Experts of a small language model.
Size: 12 layers, width 192, vocabulary 31516.
Training: 282M tokens, 8600 steps.
Below are experts of layer 8 (counted from 0) of a mixture-of-experts language model. Rows are named router (the router's row for the expert), gate (a neuron's input weights, with its number), up (a neuron's input weights, with its number) and show model dimensions 0-63. Each number is 500 + 50 x the weight over its row's rms, rounded and kept within 0 to 999. Numbers have three digits each.
After each expert's rows: "mostly gets" lists some tokens that are sent to it at least half of the time. This comes from a sample of Wikipedia text that the model never trained on.

# expert 56
router:472440563512531503465442444467542521471484482579527540458442568463491537561625560560434544442477411503583417550524552542434474516423485458560500509501491506617513580401549518456535429444486462
gate0:514524545538544417425501444471534477474477488461503513507556541469443553440547471591555444453481426473503489475435477490473423492466448433472506538482443453582517583499478418546565434436635478
up0:468431525474577568459404484448541528420551509485501512513518514438630516498492479500522408369527495536478434534418439549500510527513445484505467504442463457537510524534479476511533552531522475
gate1:401514439552511510384450453455554543519473509460470460481463464582450485600517529541432483386463585420531468527482573436479563445489479460453616516554479437490530569561564467501524592453434453
up1:532548466507481444466464500557453499559379536540460536497477589452524351527534524612447448542546556546488485581565477491537477485442542400549445538569534524448544568487526505465531469522497479
gate2:553546487511495522494471521493484535464409470485603460426518586494512524513503501541497445458559486523468528457529518523485450460462477474481415456466514429563600501534556471532569462545465564
up2:533418514483520504468429549534474433546473473463482475565526634513455499478486483484490497519503477459523494573492511498570526547431507510473550472529428482534518438530493433472452460552533518
gate3:573489458372488506493483509431491605524497425487511518613459528535513589502413484432397481531527566562410534509528496577449470567484613538423470522559452533511615492500520554476530484494507483
up3:430463603496501433516448476490401445494550531545515467408525466471570566510562499484567563428540521427537491563480622467453559464520476522497568428532571413511434498411547445461466538524438543
gate4:376427481450598502556574508547519474488559554488403508480452586521474424529560498433432566512526445483478579498450516579482499527478536425543491496511440529435661425567575476601466569549553568
up4:578464520494403516519435567550595506553574486504447413515463463478485533490340442513485477503528431594494549483504539421571494526525552433476470496454494519518480556453508539544423516533462489
gate5:569456580468497426466548493512455525413460478532486544520486461486474488535491384484466397577550513484541476406526452558516487607522507516482600409473495461480549453447527565528521469475521622
up5:479543537526573537468454465524505426562504544470462556505507465536536514454425478510495425517410540515472532527526513447464500540462409504526501477355588596597550439575550520425487522456537549
gate6:476491577545517433467588459551424459461483567559513474515390491467646391509463559534490543451466526385566582497569488457527498451538514523493545552439498551468452500464465494463463530440531455
up6:529433494466535558450448571386542463490429434485538528513575488557524446480508612561504415464484464516493519510628489567465429443454459562515547505473513412462570495448568502368488475484519511
gate7:594586512509597463551464464419543487534498544498406534450476578476514554496528498509459519489556408520460413566435492521486512526501469459463469496448449452414511505500438460512595469431571567
up7:488553491491472513579482589484516487484443413412463493543484503549559548555433509464484539572477569510458588460522512456511586474478507517498489477629605545478482572589491600560446468567490428
gate8:543456448594535471470538478550497530430641560527458441524411525516469436394449496534506494478522502489520551533422458499448445510525600500520491476474525476411456520539562504464480483460557521
up8:469389485485461479507436531415474555486530465470472458538524537594426576428485553516502493425462459559529526500518518585491516569419521503510463465458473433449573480587588529412443502451474531
gate9:557540579562528576476515512577497478575448569590489467518515517526469464488519459550544602581548548471494435568457478605514399508494598463370561418474490551471459500451426415583538473480539535
up9:474545467433485533481536529467546580420557443556497453501539491542552508472464469509487484630434490515510528506502495463540560431425527561491494446536540401550435518531478481398387455490448450
gate10:525599566529468498579454498509422471486487619500546499454513512468502465530496575558569559551457551480418413487502509438463542454458536526482506511453495535577483491405431461522428570493519441
up10:545491569487526485531513501515416505444493570542546473531547508381364526596452581530558575586533464452494516596572524568467429538538534537465557524512536489526488470420331487567547574526513450
gate11:474475456482524503428478503529500420526455461539476500530508467503433489493610589424541399366474485478462559463600508545512471510471463477523560537550496495622520475450506559464618420512466490
up11:429469484553506476529466446564462499533564492540526514644447402520428523459465482493486501460543449560416487626453512514462474593545476505547472528472497449486491570494465534577512407466578455
gate12:526383619405479485557438490461611409508509545473595494559452553434491418476542511526438519511529539520477477523506444500534582544516512500512500449423483500445434502570540395470469533503570478
up12:407491554559474468506532521508432446454491594553555509551578495498537524486574553502541460385536465608477503515496484408518500509609494518480549552480479478451486485479542455538501435550541493
gate13:527587458541552507557588462389524526489541420534445525528545489574457474459552455439493465463581573512573439567424527511497495479508538470436598497505366499431538489400585495527541469521458591
up13:482433556444459494467607586470424492448519391538624412575451462485547458571401603504472462459496471519449588428575537493438541507501480481489478461436548518553478514434500515520395492493479398
gate14:474395547524496450488446418445523509528497469501376538517467434506468517550524514487540461519507455478533469558383411404494571453506463468615588554600522424523541492522471485399570512436528585
up14:467635470460448526523458485534480518468431459426490477576608527496430550409587477578507549556494528475516566578492438465475481471390506444520465510561468528528477517451546509489574456461533562
gate15:437536450462522590478458489508491514495561605535444441441474416508502492449478490539490611413522385531530520472395482564510477436531483506440497436473623420583481470574569487556567521581516457
up15:445507561561501552470449501539517455462453469507432548491574454543534563514731376457576460422517560494530425517470509522504604529573454522509536557493546425518478473532538471414597475453523524
mostly gets: " Railway", " Museum", " Pennsylvania", " Times", " Navy", " Motorsports"

# expert 117
router:489551557473511453530629395550422483515552554510540480453533520518565501470499518484483495474479466427517457472469553488613558550457415570432447482495528474477467444537462615593523569525530432
gate0:432452487465498455524456431486448503451511451490515494477511488462531515550438548484437566530516487586593416442539453537557525494526476450393515584521455482460489492313460514607544474490540527
up0:476461576525568439539526498554432544489421484495505437477562482465438555442525454554634499442440462509453491436525535549599586527529457575512536565480549589492549565533508500495442533513487630
gate1:523559477613502491481456508510502559525594477470414607463476501548476448582437559443481481503471479481463464418595397461571587520484478531559533494494534599522550462522471492565567536468492401
up1:521610628588543529573564497520494427477516501521491390430489473531631378492459533491555538502547539430548460600450572502462523506514512495478452472539501550476573610456490484519494583589419519
gate2:527521515490590508498494463502456529525537596443472485487515561458408496639378467503392474529550546511532467423527420508495471487463511589529516522464519557541519506522456568486451508458647467
up2:493454481504512475587559356553400391425450525525531563513496535506508399437411383542569623524526510447539474632562541489470569398479403484515535465468433459497456524488542494401488482588449525
gate3:548550511400452476446552382475524537616458392469497523550538502501427507444554475478417465515571510513503501535372547500487527490567477469573490468572445572427477457534426541451472520469570462
up3:599524384468392560580482486396542511510536485504507601478591498504517523477469519486558491430509571502517445575407478456578507488518394386445545495485505537520565484464517547527571532553487666
gate4:425608575567491497466414453435524562501466584560505504515546606508498516475510522532487479487582499468526534490481434458557511479501414514383573509512516498501473469546563473467525551450434535
up4:490574483522449593447418590472508459539532464503524509535513442512483544533455521494650416577508416547576608506562529547446529527519493533462637516542483531284533500506489503463490547545463589
gate5:484563565602466523521482555451585501538495471407467491442479479378511429565451535420552502574498454428459523445472586434539512527478401472527449460542578530502591494511480507634560485501507584
up5:457407472553498523541528485585449591535498495494501452526561542471438493489437347553513551458497450500448491428477510485492557398427447504491557520537455533489568555514447456496488533494488521
gate6:608496498513563438544498470521486445509530560511423486540516513609553497558495539478531394419536528422479437493554534492556505453527539559434510500483582411388481417497616491531554450461517548
up6:499537478456476484417527510541514501498537564449422406527490443522478469503507512520592545479554512457498576508564520480423441405444535568435560635428522513397439608436445532477568490418578504
gate7:572527508518495476454496471501459485565545448542484524598488472557568381521503492456583468492468540494437576437480603411532578429575521549517380508447510509541569452559521461459539519486484493
up7:463543541523465496474512531511547444440511491477574517454503498532522475471595482533484400536526523529464511540564510571495558541455489413559478438516464496555514467505412533458517419510513568
gate8:540468485492514454446525496503459616525477492612419430487436536514507533466556515514511529516482511608550457520513505544528454514544556527453437519535540554537428495500530563495440474517486471
up8:594368471552495530504493404551521591499505535498466491528523466478515504472556452557450448533550415529442592585450455457576490512555395648509506448482455427506486447542522530471464488597486450
gate9:518394464485511515534491614550503473452548474501465449467548435499568493472427440468506649550517494487500442481440461425483473533471516534515394544474554469444497505533550496575580513475536477
up9:479486438443535430518559397449492526543504588407482650501480524606525484528572483585524452465548561480485438527529440566453543517446470495508518523465531527426472522465509515538492467469537486
gate10:463460498627501515518544449553489427440556512515435469449489470537532433539581563546522516515586423529537546516473516411581508362551465490476533505451584436526422434501463556492501530526410543
up10:541606453512437483559540502462518490490509542554461498529465465509513500497414511474482532488514384463523475508527508568566632418481533569484570451575534467518523554473438464494498507516456411
gate11:498478411525564478511535569477466458499597538456524486482447478476567546404542504456453400508515503499466580541486528503449548540543572452568446424453567539427427587451560575459502527470506527
up11:548464520514522495444510477441500524618522556403468562456423569552548557423567541504526494516532414572381388423476521523495467540492603437602513542518539580520481500452552572543469499592499503
gate12:412516528519557478426607512551443428494517501453456474487480542504502485506475537516562459474532530373494492555529550495577497507544467546563520522556453473485475524540404528497462446464513444
up12:516463498446636545539405467539455429540580457463519567532465580493493464496514499403548504448542530563530487457497418462482475550558508524541476418548479407377499540456477535522415513539555480
gate13:554530469584484524527454570504425589528507488453483503449468467551481472543448446548431523480554509510481489483548453498512476541493472493472451491576487453484611583443449424603538391439449479
up13:548388554534564491459526588459547530458473505533569496569569501495462504473512520555432512518570519543526605549476475531548458491473576553465508563414521483535508428508489417424471574464440453
gate14:542560487591530490523519629570493432582452491445524512551574452504582468554545448547534501478507569456535486513407460553554460541555492447422516418451514506536502524586473556585541515450547471
up14:390525512544538559538466543512545433653551581537436539454543529622429443505478441535486479516559447489495507505516553534499491550543440461500401544499438477590497471525502485468529444548515508
gate15:459536461382509485563464561561445587552541565419521524500473486509488460497593541515534510461528425501471438374528425577413575491458542609490515480475529478580534433524511497499582497481583448
up15:507444448496586487640450650425516455479373474482501523563496539504481481450481378425488495562549464519537460536384447456557432548438410489464519445554517561455441472347451547598536479507463516
mostly gets: " K", " Z", "-K", "-H", "-W", " Kl"

# expert 118
router:481491499568542518579418524480502426544524491433593481517610461496549545494552531568511513538469491433618535516533534444473542400473492603528448553466486537537527433481430550509588536461554475
gate0:506563516447494499461605486475461482542518514560521529478526519364442555617447501439494505477467546515503504554416511465416514465550532506579444489529456551561502512442533445665442494466455557
up0:462553466527492528607442548557568515541411502522477514491587445543551462570534484507442464566576509576478533488489487473575511520376425539428455500439462446538552555614478523474449556582593577
gate1:539521562399513602381469498494469507469550503566575502527495538498507506447498514504452417472430405485543489528446499535441542512532549523549368484421475539496468500513496429507506533513518481
up1:513489403471514462466516612428455484442513473459477557505557507494430605576475520405480523424483423509437518578496421553460495456427555573480473529509449441444508577491500550543352449402529394
gate2:430485497428499478525530479492598545495546426664468433494588500505536530623509486454498600510449495489489428504445428580467460466538474510500547483550483449527601424469507417496590463515577441
up2:506557482613534439465439488504560527516370557502488561573516559498454561482588508438594423447521515515538472447542529511504471486568537537462455492452440353510485495569483543529482431426560444
gate3:531547394453509504437489591477531498441530423483517560561460558496537509516533520621575509492555524488412484523454477471479537521467496542431548491458504520526478471549452493514446503481407528
up3:561412471482542521508501514401569470466525443462552541469546509508466526482461536444530452442483464446384447543462581487548421470453457436468567545529443564462510524510471590476556441436461495
gate4:394418505562637544501539503488475489502536527466468397432475437428419431601496486485437374452488426521548475579532499507482516559490467514526542528509540601539527508463514458538472637506523477
up4:522531516466532367430474568468429514472465440499570422477450506479563500432373516492467485562525475461445439520502509503449563447617545397549535384476494523378450514485523467542495491447402516
gate5:454548543537484452500399486494454465447463562430498512542497506533463454414494621509526580493564422524486517512478540536452549417399511498432475468496396458504495527450535473619416448518522524
up5:508491588449479485478463424527548441504547506501513460490550422497444603552550518475490498507569580509473555452442520531451481567526534522357568540524456441551461529523504469463534560519414542
gate6:531462458406395564487509525524580559524513490515508499567446406483480518395550608469514433431456436555525580422464482432459475552504576550609529494451362486482404531529474473564471494531494477
up6:521466528486479435414510541499509479380519537589441521609445516520462483548471536453470523435491469519479532448493561486521601514617487506613537518556443424480500511553400488510482445466534459
gate7:516373431415517602587532487522498460509456477483554497532430531423464474573547548529454461541459559531722537448487426478541439454541447532487481510466534457450478535516469573518556525447564424
up7:486551565499420452469567584510473454503500542417357467465457438492478439496571475489519540439594539489407522520493529491465486479452480483574484445566427507463514463553527561546391506463484456
gate8:564426480511528652522456486522490531548479510507469489448495515472479522555508544502505573520468575496508461515452502489509457551484589511551558483529527548410594453408525444570554530555559524
up8:539611563556473493463502524512516518419471542416519507489471585522478422432529570481508491470533586493435556531440522489546522442531494398570547541479519489488525486550473467498481538504544448
gate9:561477455642628439455541567438501549511492562485541385442447526517457503467441456556444629546447387553488503554538509577489450500582567584518500497618491487489477537413562492477475516509489498
up9:509534449456472460425446404436451513489477447517512538532471423518443507498607456486429543556578380522458561448479502528465535547563453486530473479434507373521582447537496491486463465516464469
gate10:454601489484515482533528471471509470470403539516568494428542439582505535497505382601472434509389582508519506518527441521491602534471464539478532522535417549534520451439514413497548474464430547
up10:428438459517490483479546590406525452539529456535614597480508432367530513460468447461516526546403486555443432422488470491494480489534510463470508481438466407530430508471547449547508421460570450
gate11:501408579619433483391476520539488521486511557561496454419470574496459474530503423528413509458480453502516533504463561505494520464563463564436538574497494480454485648445384486539475441558505532
up11:593520496520541459532475524506447613398569465446442564431523473534459481525467536421533484435526588390558494453477501533560530479464525477550617418482419549521459558513570526567446477454499478
gate12:468495565585472491487446419469573471476507449560464516435574434587604481562530493436492475463508434545471511453488499538470447481500536502539492419514550497498482492516488441458428542455517443
up12:535456437560457518451382548485451485571549541526442575555455609521554431483530504501401544455515564552535527423487524444504536542416432487498550558559488408513483543539476432570483482496434511
gate13:491521441438489372527414505490595571489507461521511436530463528603540490426475564531563479491499598423481553508545560517561548475581503536513534521511500562476525491518484598458464585406488592
up13:443445542541473525448527505561508482462638445500612536446465371435462550485518509507476438412475434517534568452556378497566388420520455436513558487487385442406518584486558434452519482507538482
gate14:569461520439511529493428476511571491473422486444401424504487524538429467568418506578338478507392530480367470532543562490529561558483495457555578448467513554522470447512500542504561492558486497
up14:517508399522428510500468549527485521520512522526533531409517486555514496522504584505502550497567572558437459518521468563513465455442559459537570570517436522512435566463471511455480467472459507
gate15:490513610487506488486548402461525523523536473435531432563463450453574454551493497452510455471504489513473470553456585444502448453499474578511530516592604447586580415443580600514530460507570541
up15:543410480443554561520497482517492454557518544497529533479487537518468484467521540586526479450422499402487488533553491506554387542476558402476530488564555451563538553591540478462541567496478439
mostly gets: " the", "The", " The", " team's", " entire", " defending"

# expert 94
router:528518440529545573527571408624481583491469518482520520465536483510497531562436449395498515490527423425552482438508521581459448486576460528470502527441563494500513516478489447524542452530525548
gate0:533441538536451480503396427544535528476524495410525504520557558544509501532487433483429427457438540493531483539468483543548467536585442513524585470561452490475527515433572551487549509493555573
up0:549486546520545469456548549570470479521454530499548552468520521606521518537495535485532498468476502551564561512477483504610490481546469422534445508371450584573544605461563505565536523523541464
gate1:485434506522592514472510449600549566456557476570586510508577542591547497688546488401496491521516539363453526498437517567475515501542497569496528480494508514469483483477529497424525536568592513
up1:523522465474574429480535473510462522645524531554466450464499517472514495405400489582519587444460495530484516482512510529470528461520420559504501563477549639451499524494538470536531387531448380
gate2:475501482541516522506450535493498572582579572472570565411574372356459474542591545485437489524458434535514476439450470476436402532469507502490502456514623499572466462402444545483490478492445546
up2:464406520601430517481517469515452522466465566555504612446537502465490434502414468556536406426447521469428523471480442443459409490499528434550590532470533518526457460453421433443621486518427493
gate3:403557563539484545480527522530515544453563486483500502430462331448554529437547514481584508457519522515575588552480538534499569540501410472550518585431477540576427441434532511547498495514539552
up3:425346523487556491522544544464462493499492587458528506458452438443432408602587419430520468511540540528473544445513452498556435570396494456539505399541487506499546563507501494447615510491537509
gate4:457558476533577526650541566493534521554455426455551500511464495402459416425501580552527583502535521457520504461385488511492448471507489479471562531519549515519485506496513509460528461512576577
up4:543527552404523497518499511479505405508601555487468544410461531549413490420463450535487574436480510448531539437449485596561553482585475404512540495465412517517473574550407478542482505534537458
gate5:496549557416471534479521509580443574459478510565490529498516527449553469495472469458400471513450554441511611462466617562542462551461446463464481539490466531613459598531378495493546540529480569
up5:522609542498582528493494445492420552475458490429449485451522467475541469538466462521424448411504486531453445492451517426426487474601511552451445528531520495469373443567469387481511477540488489
gate6:513427467333457521495501459451546578506438520460455553499439547426472548579534506471506560448483525487536454505551478546538447495417539476492523527536485428529485561452420593527501479530474552
up6:535478466482512478521509538463506457514570449483483538488523456490388549539428548535447604412523520518523585524460492565560477571556486440494468532490554581467428455491505448571444474537579498
gate7:466459504597510407502488486548493654472556447530504497465559523555477551530510399543512445418456551499559499471490413554472580502558522493507456517469521459497533547571567420451508519509589510
up7:516456541488453500568492437472560492505527537464495462567473564432501553563497365431499505546474508536546445600526487476529389405537543439517531519519503532579539538542576482503523475513474450
gate8:523461415566510470551470435489502606594545490543522533461620583473540405577458452416419406470437535554407494495545406465528533525568499476449558472469503525501549462474491433529534519508540538
up8:512408519550562541562438476470523518512551635547498523495495595484578410514501476528460494473457534456513466532437481485414515529508439488458436546398491541473480562549558526526486483388474470
gate9:422475499492560488469511398503520563536503544413470477536467460499483476439449503518472504437518447457601518583557436467493454496481444550534528439373532423505513509539471535483498486590419459
up9:400465525572452575486380421551516376446550537527486489458480393543549514440474438557524469519514461508489588480576427534502562455454442501611589424464493562505512541585575573490480441485555479
gate10:520483408476533460507518446452549446428551525529504448527436545574488437427470506492559502415542471484558468444471495568547569510537446555520543496492516506419460382512449396588468466444584494
up10:577457521445500589549476482459398441462516485563427456479479534484563426451513452472509472493365519411465455472541546482501502542534535574441491598637478503430498349418427406474533493496511569
gate11:431547484542523438574500536531459541459572449535441506525526512548585484552481435584463426493639444476502483430537571592484473548564508465563509476423479549524512574452574510516454482499504524
up11:553494578443504395386487500509515515553534486562516551475596499474555472378446570538443477453423529565531481512521455479497439516484467431461477504497496376555531492457588487568557526525453430
gate12:428516524596591493587471364537569578449593493508499467496474574528562479492494538494504551522485572503481478513487546415420524434506464456536557491595477488467535496511506446446381476540427491
up12:492569434496529491483566530490474553536553519490518464514562464431418459483483480518563458531545524491608509529531550490542449457572500408459536433485452541505435489479458453531392402529408484
gate13:518543613464453539488475563544519547516515524402611521449528590367536495541588564351448466472504516456496514548531498477482509414493488545564535549534552518496459515470491465499495477475469450
up13:433399508517428485489585482463499413555518443519556521491368466491470525602523434502517498420506462466524484462548514434489419468385510519492452453449491448477509549544436493459434452531438453
gate14:494551550494502462438568482419579455432481577539448511505518475473552489519419425536511444550530541540498551470461470483541488435492496474399600547478437528535534611419503554449486471537433426
up14:535545522585514570515504526542506482442433423660452516490526401477507575536549475461537560554511552609557501418522442492417579510578475529505547493514467429525504576437488545471496483415480509
gate15:527515477466468524513516510543437527547507551408552549467662562473400466477446434524528531492426514479629558451504483537501442505513530604567535443434519491437536449453497369471519488563436547
up15:518412452511439548554535570528574454498496454527491501419530522518560551504498441420515526484454455409597476472532443573458509461440470544521510540482550442497462602439553474516510497523501493
mostly gets: " Registered", " median", " households", " Average", " females", " householder"

# expert 107
router:453554487450514536502437513576553570436477470510482553415481462546511561468552543499414568561476452541513517437512597500501573511452470451484484526471521593573468524414551487537493546416537438
gate0:496442554505563528433518485429535483503486484630474518520516532503493444525539390483524517591464463436524473567488484543500484479501466429485471447512515514466615468475452423529522463569458436
up0:431433520451391426442487540574592510496503523452652415540510459421504519516501519480535488533493485496480550487489574621462462548560486506466480544520558450583491513467589415498442366523540513
gate1:450548443492445425577408487509608443549451401465414467448460459511487632441424509527364491499505560482510535557403512504515454505532548561526556379493488403500481470469480550489517488544527481
up1:460468369551502453453431514432480482465500476430529467438451481541465546508451489521471459356542552485519512505441540357477491516560504533504496408474578509530515500493412483447561570594495521
gate2:536418441529474523544500463498556549434554518582545521467553514531538550528534532632582621549483475526526457470466473485490478477529484567475529494465478501468452403567517476497426480517463450
up2:442610564399426397448543504433463530538532482450511449475459430539455525532462493572471471516618459486496542506467476504481425519474509415500454402562486447461569497495536521479437394480571556
gate3:444484557445489512367474539468597478436536480550393355439464483498565520474483595559457533526460473535459499458500466545507366532436515556584420464472502525615496509426529571462516552493528527
up3:459483475427435580403456531572501513495482558420494438583495464520578449479494531597551502518502533507551418534462512561591411491407508465457517511549533506459452539460545494535493549504540563
gate4:540472539531458498448446467609522472509547474516522543500539529555521493537485406520567468471489416505459499574401492444549432475394497546495461365512563511473568511526467557533455524508425559
up4:491411436547472419516406462446576389565418482497535574495581553537568514519522447528478462545414464469481538434409449543551524550460503544458461438483496481455519564480410420535454496465554442
gate5:515613501457503513503498470549501501465531513512487544455524428567513450549492502483450469467541451548545460487481499466508499510456531486470498346467522523546511485591485545502500540512497438
up5:567401522615549511498371503495376508510507549496491552501519444455494548514463428515531495424604565486464427474449525405403463594499553461474531530536563514573492475517424444472544516507505540
gate6:552548512427497613479432473460484498474483531470564489537518533443536500508453448561499496481516502484565470514442531555564474487455421496505480568600498553516522489520466459510493528549532562
up6:500568528491590490539598436530489548399501390482527451509509593486547455513571531536475570489541539423445530518423505473528510545536517513593478477430462468453459506540488609510606562492516586
gate7:523590468495522443542495563533483588500536504464426462457459497472541504534481556556592412433402586549546468515524517488462538516549450543483439521551530424543527477574406554432484521453419490
up7:480443481513563511453494473497587487610454478619472462490544555556444543471530464468533443522460543556580480545487555505446491471524510480498408504478487564566472483463545557533595476477562577
gate8:581569513570579449554463437544483487522538521478503490448613528476459486467522532504503496513482449580571441472516541619533489553464610444452517442553541502597430448450487465494550540497522522
up8:481533434551468499479459496450522560456485634545537508491435470428585470506511438523519541452419525459462412484477493463576485534520473528575414544504466485585501453506379529416539538541436520
gate9:481531511466507545529572579475575516470558534438526400496548443583568464535458503509463525512488469559630551507491533464558487522500433444426451481394517544525507537403450498523344580531581497
up9:479506496478423497433530457492487520473419423564580491431511486520517457521554462524512528562509553517471501384463465524490503478560457494521483537530487509581496532426522410466410584520489440
gate10:440468483456492585428402499577603567486432527580553424487498562549544465453569480462505391651495532517471525461464488463551499490494477503480577542526515454497496393425492437537530405500501428
up10:458514522491566510473492473496465538462563488383423514425480587540482558425449590466440535506506570449512481479528452418539536545553500521452505426482476516440364516522496510429481557476524514
gate11:469514514656557590451529530500543526582491511475525453560576602501499439425498548537491516502510498508491474605489523566489480563547429458528498459474463487529600569365535527486604489481626537
up11:431529451449448448557535511462492519502441547523461588534545466533481469523476498534538441562508536399531631468578491574436520415346447472516509448590525559457475449536457556430427591434440465
gate12:495627496525536435416490517421475468451480457526461547503437483540440444442532627539584473524486471550486494415441489489405536449459460551537621477461472501520568506598553485441530490458607526
up12:447492489497565560403589499551498455523538429429506528413531462491481487440457555463504437560569534487513538502422510483539481497504521541614552464501476473503472509402580516486564566506483401
gate13:513545473656522468495406524438502534486519482406574508504488646520445518415523462533522579504541558439564469443463463454482521531534480524525461577591532469463530534566481571459409492511513516
up13:553458499550455562482458459584524490463552505511535525443429510461492454470562559460579441498516527538483457430570464478452330557490486480416491524509404517590490457473567438544485506498515531
gate14:601477503510522540420537472584523475572532619503537539466524487526486540479502532517454485505436552466561459498518458486558529488490494506381538518477530466457500505493566448537691445466581560
up14:425510432569549523487485464544478518522444478509433456561559420498477571506454507504481573546411474395479507497474516533478542566422521545530578490511516466511509464462487532560502652548523495
gate15:511524487447458501369510403482545420483489494511515524526551462508391551551498480592513497549516509474437490526524497478438559491507539497511508443487480512546522504425540451506547539409475464
up15:506529565559545499461483454441562555460453507596479512410515528489516415463501541497592477572465535579509436519489558563462435475451460497537498472539494466463418469507482541527578414477405634
mostly gets: " Angeles", " Detroit", "hawks", " Vegas", " Cardinals", " Giants"

# expert 44
router:507379500450597599420433638597516528473441450577559553444508547440584541545464517440422555427495432417585483572545571562481490503387556492492482614473540567475558460427533487508523521437482426
gate0:452497458443437386491513592508507478518539401477433534516557558479579490501531563425608442497481551482496543470555576550493490402541501574470520503490470478483511535570441443491410545565495584
up0:400499523537546387526492524532503501546542520501520632530536491534472461524426437539553524481504579447479491542480517506493458533544478529537498470531559435547431539479542416548498513458455460
gate1:460532521507449470443546439450434455475481479519535412558447455579580428527515505560426497485543404424550528545565466434534439566550517476496490587452437530426500559452518480492454545466509600
up1:481545500508532448523471545480482483432508396566454532498437531487568447547587423493459629540432464468449585519478477467442502510412485580478496542529441463523492435547467578488501485572377421
gate2:425480516519593575518496516522504432407476506606570501433519496496512428530496579376440506563595524518583522438434548582444461481508522548485502476530508432501612507492488512520586478551386499
up2:510536526521461539493489528476477512464496564450539516502443502403393520480489521569556487620496502423510545544461602472434470508495502469437435425522581474439516488592507526513458473517538553
gate3:453534476500504476466553551494531451546527492619529541527529515457463518462478575509523519630489403397477488562523489497430478385577480467440555621527511548447479498449430487518489501555449524
up3:495513575585563459510620525522552502516475504442547461512505545475492490530405449477457491480437614446507486481523548497529505490466434540448445575518525538576506506507539550519487469517453606
gate4:514427470503470556569481594486554526435458444488514418484567551477503498558506500472469461421526491472477555540533516499415459482499504564543515491550399538471550414452415510454510385583500455
up4:450496487489561481479460623417556446518519468537514512480491478487553434474476490558472506452523446521609404521480516384498455425494517512519546425552527434562528604482534553493539490485548533
gate5:480604565513532574539499396514503484514562421427434473378454545441550362526483559457485418536500588486590535599521426501563469537552504477455532504577474490507508526508545481441472432509436529
up5:589520498476579524479491506493522490546488553448446478442466444544517458483482408570400521474543532472510453419468498551426531537487502492538466568437544477456464417547566469489525470423563597
gate6:564543436482479510510532576513434512462559489531524559551528440487536499458526460486503499434410444440494509480557467562656425435434442525508498598573582485546591484496495511518507459563550561
up6:559520524464487492477433562474478522523501545492451473418469453521476502493403425534467562500502502497529397502551537510393381551536524485489621529504547493547518502537543520541548446494613507
gate7:526389533530440608512538446608577462449586582461584583457510522455495465477408451440379498511479523508499488413560563429522561533518515503501545544499464573439515511540463468570541453492601606
up7:454535466439449537471486498594478539508351572550518479537476415481471462547523469515519511477462582506438459518388491495445529542482494411588470452382580518497530570528457432491490494552435595
gate8:479503471603419479526500482488484508482521530519482446499437401465440478456427570569487463448474432495476480473497530593439513603432499571525448462449495541533614444469480479536490594585465440
up8:456529412471511463542520515416426527487490521510528671562503596441426594464429454537439503492396566561461518510467539467498518542474466502495535477603508507569564549465489539476492536463475470
gate9:557515521452497600505448540370493542497521455436507508545520450531533488496472562538534496482462487593471423538440392500455517494493654406465423412496502424535487488554519529545466540516427545
up9:498456477539545541467506508384556549474511477587446472433554501429583460518543542510426532557458487489550451518563486512465438471473543557399515519492471546507608491562560376494499537494478516
gate10:515508439477515547510486486479543483512487510591400397488587553581428438465488505504466554524455504579591404461519578560448436567451513528545543514530473398500483445553407561402513516429587472
up10:466598515455487537594441491537516502491566469458454446523469469496576401508486512413518465479560435456524516496476450505494449517528510460501582530462512479507416537458547385484510459509476479
gate11:522455491470483527390496518527497502528449511636449536395503498414425515551421497529447546491545555448541511459424504469594524496490510497520609450489497582500498492543506538495509415482396525
up11:616479506555496529568457527409557479482512467556556392431499491456520499534559574431457423421584455490583561456479460456440480494547579515468540532614386494586443451532541479512491525508442486
gate12:435540565498542451536558539435466545511480439547557504534528357420523508475543525566449495474435493579527505537543477418532442492421453543504544441410550585404504436542539442567595587452450489
up12:490542518508602450503508566487493436597417503473457533443550540529438476489462431489502463477412486572461477483522526476500450451468439508499506555529476495438467490526385459596505496529484465
gate13:581490453477474522576519560561516529549510412542490519439522471595522537547475568547449457459543599478499509432533470498505424495511614498501477532444548506436530467461518654491464512429573503
up13:593565511426557526495481562436433515514414479579489455568534470557555524502485469556578438491519570592501516415472554390441527517552476493493480498471531486531499577549537483577498533465323559
gate14:523512464510543571455449496535467495480470449410639489474452486559584519477463558523446431508584521485471501569467537386578470419562494476475492523598512384532456452465556489496461482580497551
up14:405393422541480441500562497549466425582541528508454540455522582474514446514462534507543419490702502585505474473428450470499548408543611433478470534407534498497524442468425551415413477491458599
gate15:512532482468469483518489568540466424536465424481439561548508435548568537547475548462520480421526468537509541511473550578396524518460517538481525538556480447512462479498562522493503481513506475
up15:540491490472453614555485426555445492466535512491464527569536492473529551565470316516553474482524572442426494545512470529513456541518495391500399452609506543473417529447440410480447517496402461
mostly gets: " Kitt", " Miami", " Ottawa", " Dumb", " Washington", " Bristol"